Below are experts of layer 16 (counted from 0) of a mixture-of-experts language model. Rows are named router (the router's row for the expert), up (a neuron's input weights, with its number) and show model dimensions 160-191. Each number is 128 + 32 x the weight over its row's rms, rounded and kept within 0 to 255.
Before each expert's rows: a language model's description of what the expert responds to. This comes from a sample of Wikipedia text that the model never trained on.

# expert 0
Description: Foreign-word letter pieces
router [128 135 102 175 133 156 143 132 138 121  98 156 160 162 107 145 159 137 119 129 165 128 153  91 115 150 143 121  95  73  97 154]
up0 [138 132 133  88 136 129  84  81 153 127  96 130  93  83 147 148 130 164  98 138 115 162 120 176 129 120 152 115 157  39 178 121]
up1 [115  80 122 120 159 171 175 127  86 166  66 131  91  64  78  88 134 129 140  96 122 127 255 103 112 142  93 105  82 124 130  84]
up2 [149 127 117 100 156 125 156 142  61 146 124  88 143 187 108  64 125 120 108  93 159 116 114 153 122  71 160 185  90  96  90  95]
up3 [129 109 119 145 125 154 126  75 144 115 135  64 102 148 174 154 152  75 142  99 132 124 119  86 137 102 108 156 101 134  81 121]
up4 [ 71  98  95  90 137 145 122 150  79 104 140 157 137 135 210 200 155 156  96 113 166 106 160 132 137 110 127 137  69 149 135 122]
up5 [164  54 123 123 176 163  90  72 150 121 195  98 145  89  84 140 149 119 100 124  32  90 103 155 122  89 136 180 103 165  97  90]
up6 [162 153  90 109 144  58 135 119 131 208 217 155 102  78  68 150 118  83 145 113 161  97 128 100 117 116  83 110 137 174 119 117]
up7 [116 116 116 115 180 192 124 100 164  91 133 147 176 116 141 146 133 154 181 127 147 167 146 126 151 152 123 127 150 109  86  88]
up8 [209 110  93 128 188 115  65 158 161 172 191 110 170 154 149 139 122 132 163  84 142 154 118  83  89 125 146 201  46  54 159 162]
up9 [126 126  50 167 105  94 127 128  85 104 113  51 121  97  55 156 157 130 163  77 182  78  81 135 105 132 113 137  96 140 114 131]
up10 [ 83 125 128  54 167 140 194 106 104  74 124 122 109  44 105  75 121 145 154 140 128  67  95 137  75 157 113 133 133  93 121 114]
up11 [ 95  75 118 199 162 172 117 153 133 141 182 123  80 119 127 149 140  92 112  81 134 100 103 122 146  97 129 107  93 104 130  90]
up12 [128 111 117 145  88 106 127 190  78 136 137  97 188 109 145 227  84 109 115 199 119 122 112 194 187 142 153 115  94 123  64 150]
up13 [183 132 127  81 142 166 146  78 164 101  95 140 154 104 100 109  58 179 118 107 166 144 109 116 159  47 135 159 150 140 137 121]
up14 [174 126 109 137  97 168 119  88 151 104 157 124 130 108 198 109 149 154 101 165 103 150 147 128 109 121 142 125 103 103 105 152]
up15 [ 94 103 111  71 104 141 115 166 119 121 104 137  84 118  99  88 100 126  91 143 120  62  80 113 176 112 153 155 107 158 133  88]
up16 [161 172 133 169 111 180 187 139 145  93 147  88 122 108 154 175 106 166  41 161 227 147 114 161 120 180 111 151 139 128 105 111]
up17 [ 87 179 116 115 112 139 166  88 142 155 134 110 131  99 143 106 108 115 111  79 127 148 175 114 128 153 118  90 194 172 103 148]
up18 [112 158 104 154  39  98 121 199 134 197 150  88 149 107 119  52 140  59 132 131  65  95 163 106 117 114 142 113 124 138  96 105]
up19 [ 98 145 149 201 132 142 119 150 168 138 133 132 138 117 123 167 105 110 160 117 180 170  82 153  82  83  97  83  25  95 172 182]
up20 [182 112 147 147 174 113 180 108 168 169  68 157 103 121 174 146 152 100  99 126 149 133 138 204  84 154  98 124  39 139 125 139]
up21 [151 164  72 119 101 174  77 165 178  83 150 172 186 107 140 101 145 149  68 116 127  83  87 101 141 188 144  83 128 118 186 139]
up22 [179  91 153 183 136  51 131 127  71 155  95 118 124 128 151 153 144 137  73 120 118 170 135  92  89  64 198 189 140 116 122 153]
up23 [117 110  78  89 120 189 158  82 110 153 182  53 156 147 104 192 164 143 146  92 122 118 103 128  97  72 166 166 128 166  21 215]
up24 [148  70 135 130 161  91 139 136 107 112 120 187 142 204 145 142 133 181 127  81 139 183 138 175 131  97 175 147  93 160 121 142]
up25 [108 118 188 111  91 209 118 137 105 118  82  92 116 130 141 110  93 133  56  85 104 115 133 117 129 110  81 114 101 101 139 132]
up26 [ 74 100  69 145 116 119 126 125 126 122  85  97  92 142 103 138 131 151 125 175 107 157 137 127 150 149 213 148  93 161 131 161]
up27 [106  77  74 199 132 130 155 123 148 122 118 138 108 126 175 180 133 112 111 102 105 111 145 129 100 180 158 104 153 115 156 144]
up28 [125  82 116  94 187 157 155  84 122 140 119 176 162 143 106 180 124 111 169  90 132 126 102 131 102 123  98 122 118 113  96 141]
up29 [ 75 141  93  94 143 151  91 161 107  96 175 159 127 105 142  91 175  94 124  91 140 171 183 117 198  80  94  83  59 119  74 169]
up30 [121 142  77 132 127 169 169 104 108  87  87 112 116 185 107 110 126 123 108 147  99 121 107 151 165  85 110 159  60 119 147 133]
up31 [ 76  93  99 105 175 155 147 178 118 149 184 125 142 119  75 115 182 152 114 145 139 125 103 122  96 133 138  95 101 122 111 125]

# expert 1
Description: Table numbers and separators
router [148 173 131 142 183 167 124 170  40  99 138  68 125 153 177 153 111 136 147 211 127  79 127 163 110  84 184  81 167 180  99 143]
up0 [121 110 103 135 159 225  90 113 101 109 143 169  83 153 139 167  49 100 155 110 179 113 119 184 174  74 151 191 128 152 191 139]
up1 [126 133 166 100 183 134 143 114 128 118 128 111 125 142 171 156 141  70 119 119 126 119 111 202 113 149 122 130 126 103  96 106]
up2 [116 135 136 150 151 112 160 129 154 183 123 141 115 121 127 149 178 206 141 101 207 112  81 182 120 165 131 114 154 150 156 131]
up3 [109 176 105 151 124 154 145 151 172 106  99 138  76 122 154 126 189  91 151 112 113 183 141 125 130 167 141 171  88  98 205 158]
up4 [165 100 141 150 210 165 168 142  67  94 175 159  58 109 170 136 155  90 134 103 136 160  43 158 145 131 133 104 153 109 117 115]
up5 [ 50 124 122 102 167 131  96  95 122 139 119  35 114  95  98 132 153 115 148 161 126  98  86 139 141  93  99  97 123 193 161  96]
up6 [147 127  98 160  91  81 166 155  88  96 131 174  68 161 152 122  77 163 157 135 118 126 128 149  92 142 115 106 117 165 189 136]
up7 [125 123 118  79 200 141 104 183 157  97 110 126 117 109 142 143 130 147 138  86 186 118  77 174 133 142 189 127 112 136 141 133]
up8 [147 162 111 141 125 140  55 147 115 154 106  93  82 190 158  92 150 160 117  89 122 172 143 162 152 151 171 111 160 168 118 168]
up9 [152 175  84 161  94 103 109 132 122 138 127 125 155 120  72 189 100 129  57 138 129 147 128 114 152 112 118 153 142 141  82  92]
up10 [148 150  85 100 147 180  98  98 143 125  95 147 144  36  98 159 110 164 166 121  85 107 145 107 207 123 144  92 109 129 113 152]
up11 [112 141 115 102 126 139 142 162 134 139  75 181 101 178 187 141 188 152 144 115  59 115 143  89 121 172 137 124 140 157 137 141]
up12 [134 115 136 134 158 129 144 129  78 114 113 133 157  62 111 145 184  67  99  93 185  74 174 101 161 128 138 171  53 135 110 131]
up13 [120 136 121 134  74 141  87 147  94 147 128 109 127 104 103  98 101 148 117 142  88 173 128 146 185 143 171 143 100 107  94  91]
up14 [ 96 140  96 145 146 124 155 156 139 182 134 105  89 203 178 154 146 108 142 107 126  63  75 186 172 114 152 111 204  97 156 135]
up15 [140 125 115  97  93 130 189 146 122 100 160 139 114 158 124 110  75  79 119 122 133 132 150 147  98 128 124 123 236 104 168 129]
up16 [179 128  70 104 121 120 104 105  97 154 186  90 140 118  81 152 156 169  99 104 133 135 123 112  92 190 125 121 135 121 100 124]
up17 [ 60 108 142 106 124 103 113 104  93 139 165 103  82 103 146  97  84 129 110 112  95 144 144 101 118 130 131 105 137 141 140 178]
up18 [131 111 148 103 125 194 117 118  96 128 156  96 143  76  93 177 108 107 145 168 147 160 123 139 152 165 142 196 123 133 145  90]
up19 [ 95 168 140 112 125 106 142 163 126 140 148 105 161  50 130 151  85 109 109 120 125 132 103 164 139 119 185 193 138 111  78  95]
up20 [163 151 150 127 132 112 141  93 130 133 116 109 208 159 147  86 153 106 157 102 128 106 154 104 172  83 117 100 145  96  85 187]
up21 [172 136  91 113 137 176 114 139 111 115 109 145 128 216 163 153 143  95 132 131 169 104 102 138 115 168 167 159 117 113  51 141]
up22 [171 110  90 154 129 162 117 160 129  61  72 147  85 117 145 149 121  95  92 152 133  68 136 120 189 132 165  84 108 103 139 152]
up23 [125 103 159 127 147  82 150 221 127  75 123 119 126 112 144 157 147 153 100 142 135  54 145 193 184 140 170 176 116 162 136 144]
up24 [135 104 113 190 133 125  93  76 120 129  87 167 147  96 162 155 168  87 147 152 105  94 105 113 153 135 178  91 115 120 163 150]
up25 [115 158 119 169 101 153 192 189 167 135 156 185 134 115 144  85 170  83 109  80 133  87 161 152 135 104 128 104  89 148 118 172]
up26 [162 152 116 190 131 106  95 137 118 188 127 123 101 142  77 184 122 165  90 143 143  98  73 163 141 169 142 114 104  82 129 110]
up27 [ 54 129  77 123  74 146 165 135  76  73 116 169 112 104 118  87 139 100 125 101 100 115 158 171 164  84 139 200 116 151 147 167]
up28 [144  57  57  97 130 103  94 142 204 172 172  81 156 115 105 152 142 111  74 127 186 112  95 142 103 168 117 119 144 120 127 139]
up29 [114 119  85 144 179  80 116 176 111 111 103  82  82 125 128 119  45 139 152  76 120  37 151 143 161 157 141 116 132 105 119 124]
up30 [101 100 106 131 124 104  56  93  94 146  95  50 147  92 106 133 162  73 120 150 131 112 199 127 193 163 128 107 115 141 130 124]
up31 [123 184 125 100 159 127  91  83 141 153 158 147 155 129  89  41 129  94 114 178 148  99 121 150 108 113 151 180 109  82 112 133]

# expert 2
Description: Word-initial capital letters
router [132 103 201 102 175 173  81 104 103 140 149 122  62 104  97 109 119 185 157 145 105  77 106 116 127  93  98 132 166 132 174 155]
up0 [ 71 127 105 140  85  69  74 105 150 191 149 107 103 109  98 107 115  87 118  70 136  75 145 113 109  95 137 138  75 133 139  57]
up1 [108 113 118 111  76 164 156 173 165 150 143  97 167  90  87 136  98 136 124 186 121 153  81 185 187 188  79 127 104 162 139  71]
up2 [116  98 125 214 132  68  63 167 135 153 113 102  92 131 127  98 100 140 136 177 111 115 128 111  70  94 115 102 129  84 138 154]
up3 [ 92 138 159 146 162  45  81  67  93  99 169 147 154 136 145 136 141 138  82  73 161  87 127 175  98  91  77 136 100 141 143 140]
up4 [156 175 125 138  77 156 147 173 108 160  79  79 107 132 137 103  92 123 146 141 137  95 153  86  80 114 166 150 108  93  83 135]
up5 [119 116 150  73 128 167 140 164 188 114 185 125  57  66 159 120 168 136 117 159 104 152 120 180 151 204 139 142  83 116  65  99]
up6 [106 146 175  63 137 137  96 161 106 142 140 161  74 128 109 194  79 130 129 163 117 101 163 153  61  47  55  99 104 143 117 150]
up7 [206 115 172 129 130 139 116  89 109 168 186 154 136 111 134 146 141 151  68 105 117 156 116 104 139 130  50 111 185 132  97 129]
up8 [ 89  74 142 130 159 178 133 144 111 165 148 140 140 135 122 121 159 125 153 127 151 125 152  64 134  98 131 142  84  73 155 150]
up9 [144  29 144 115 168 146 136 155  92 116 125 142 158 124 144 143 136 142 107 128 174  81 124 145 113 171 146 198 121  95 167 136]
up10 [159 128  83 117  80 183 101 156  98  93 154 146  98 111 141 173  92 153 146 139  73 125 117 104 131 151  85 135 142 169 168 136]
up11 [100  95  87 128 115  88  83  77 120 159 126 160 116 117 128 156 127 172 107 138 118  96 164 131  87 200  82 169 128 133 121 184]
up12 [135  49 140 105 128 107 125 128  90 144 127 121 138 148 112  90 143 178  87 143  70 130 164 205 124  97 109 191 148 141  93 169]
up13 [ 80 107 125 166 133 121 101  68 148 123  95 121  70 157  66 116 160  90 171 122  94 138  84 143 127  74 149 134  74 157 118 140]
up14 [117  88 100  66 104 198 146  88 131 165  98 135 107  88  61 101 126  88 113 113  94  85 110 101 128 151 113 205 133  77 118 163]
up15 [112  90 110  82 163 174  80 102 154 124 113 167  98 122  86 140 149  87 142  90 124  73 101  84 141 145 108 144 136 184 113 150]
up16 [115 131 149 166 145 162 113 123 158 187 115  90 110  68 111 116 157 141 133 122  95  76 119 193 113 173 128 113 174 146 160 135]
up17 [127  86 174 109 170 182 159  79 130 149 135  91  44 111 137 160 120 132 104 142 100 115 100 120 159 156  67 158 101 149  96  85]
up18 [148 132 134 178 168 132 152 148 108 107 158  80 133  95 140 121  99 153 123 128 171  95  84 133  83 126 113 128 170  83 106 151]
up19 [128  99 118  93 128 150 110 107 133 196  99  43 108 118 151  38 152 136 134 150 130 100 132 116 123 109 138 133 157  85 166 106]
up20 [109 113 119 114 112 136  99 149 120  73 133 120 123 126 124 189 126 165 145 151  99 126 150 155 134  97  67 134 138 198 134 163]
up21 [ 68  61 174 137 134 111 120 109 110 102  74 143 135 112 134  94  70 105 131 106 136  97  86  78 104 110 126 124 164 159 137 160]
up22 [121 121  93 147 176  99 116 126 152 114 145 150  92 135  70  98 156  63 146 122  73 111 172 160 141 123 138 165 151 192 140 130]
up23 [119 103 128  85 150 168 135 137 116  93 109  69  94  93 199  73  94 145 183 123 115 135 117  74 124 124 115 183 163 100 189 136]
up24 [120 171 145 138 136 115  91 130 160 123 160 109 183  99 142  92 124 124 170 107  99  82 179 211 113 126  77 179 129 134 116  99]
up25 [107 137 144 148 113 132  89 134 165 171 174 129  80  94 109 121 103  73 159 148 133 149  68 124 121 155 126 130 132 111  75 123]
up26 [166 125 126 137 154 194 143 141 154 116 176 207 100  95 126 138 146 128 153 111 127  75 154 112 174 152 115 135 142 112  98  72]
up27 [177 111 117 109 153 123  98 125  77 141 157  83 190 103 101 125 110 137 175 101 105 118 109 142 138 113 140 123 126 148 167 146]
up28 [ 90 108 110 100 156 138 131 118 159 132 146 122 119 109 165 151  79 132 123 153 153 140 128  69 129 196 107 147 128  87 117 134]
up29 [122 112 174 109 126 123  53 108 121 157  94 119 125 102  71 125 193  86 128 102 130 124 147 123 132 146 110 154 130 136 136 117]
up30 [177 125 178  68  88 107 138 145 106 109  63 152 189 164 126 144 160 135  95 151 168 130 142 126 104  78  84 115 102 169 156 131]
up31 [118 127 111 121 170 132 108 153  90 158 119 144 122 158 102 138 125 160 133 133 176 133  52  88 136 151 158 110  85 165 166 146]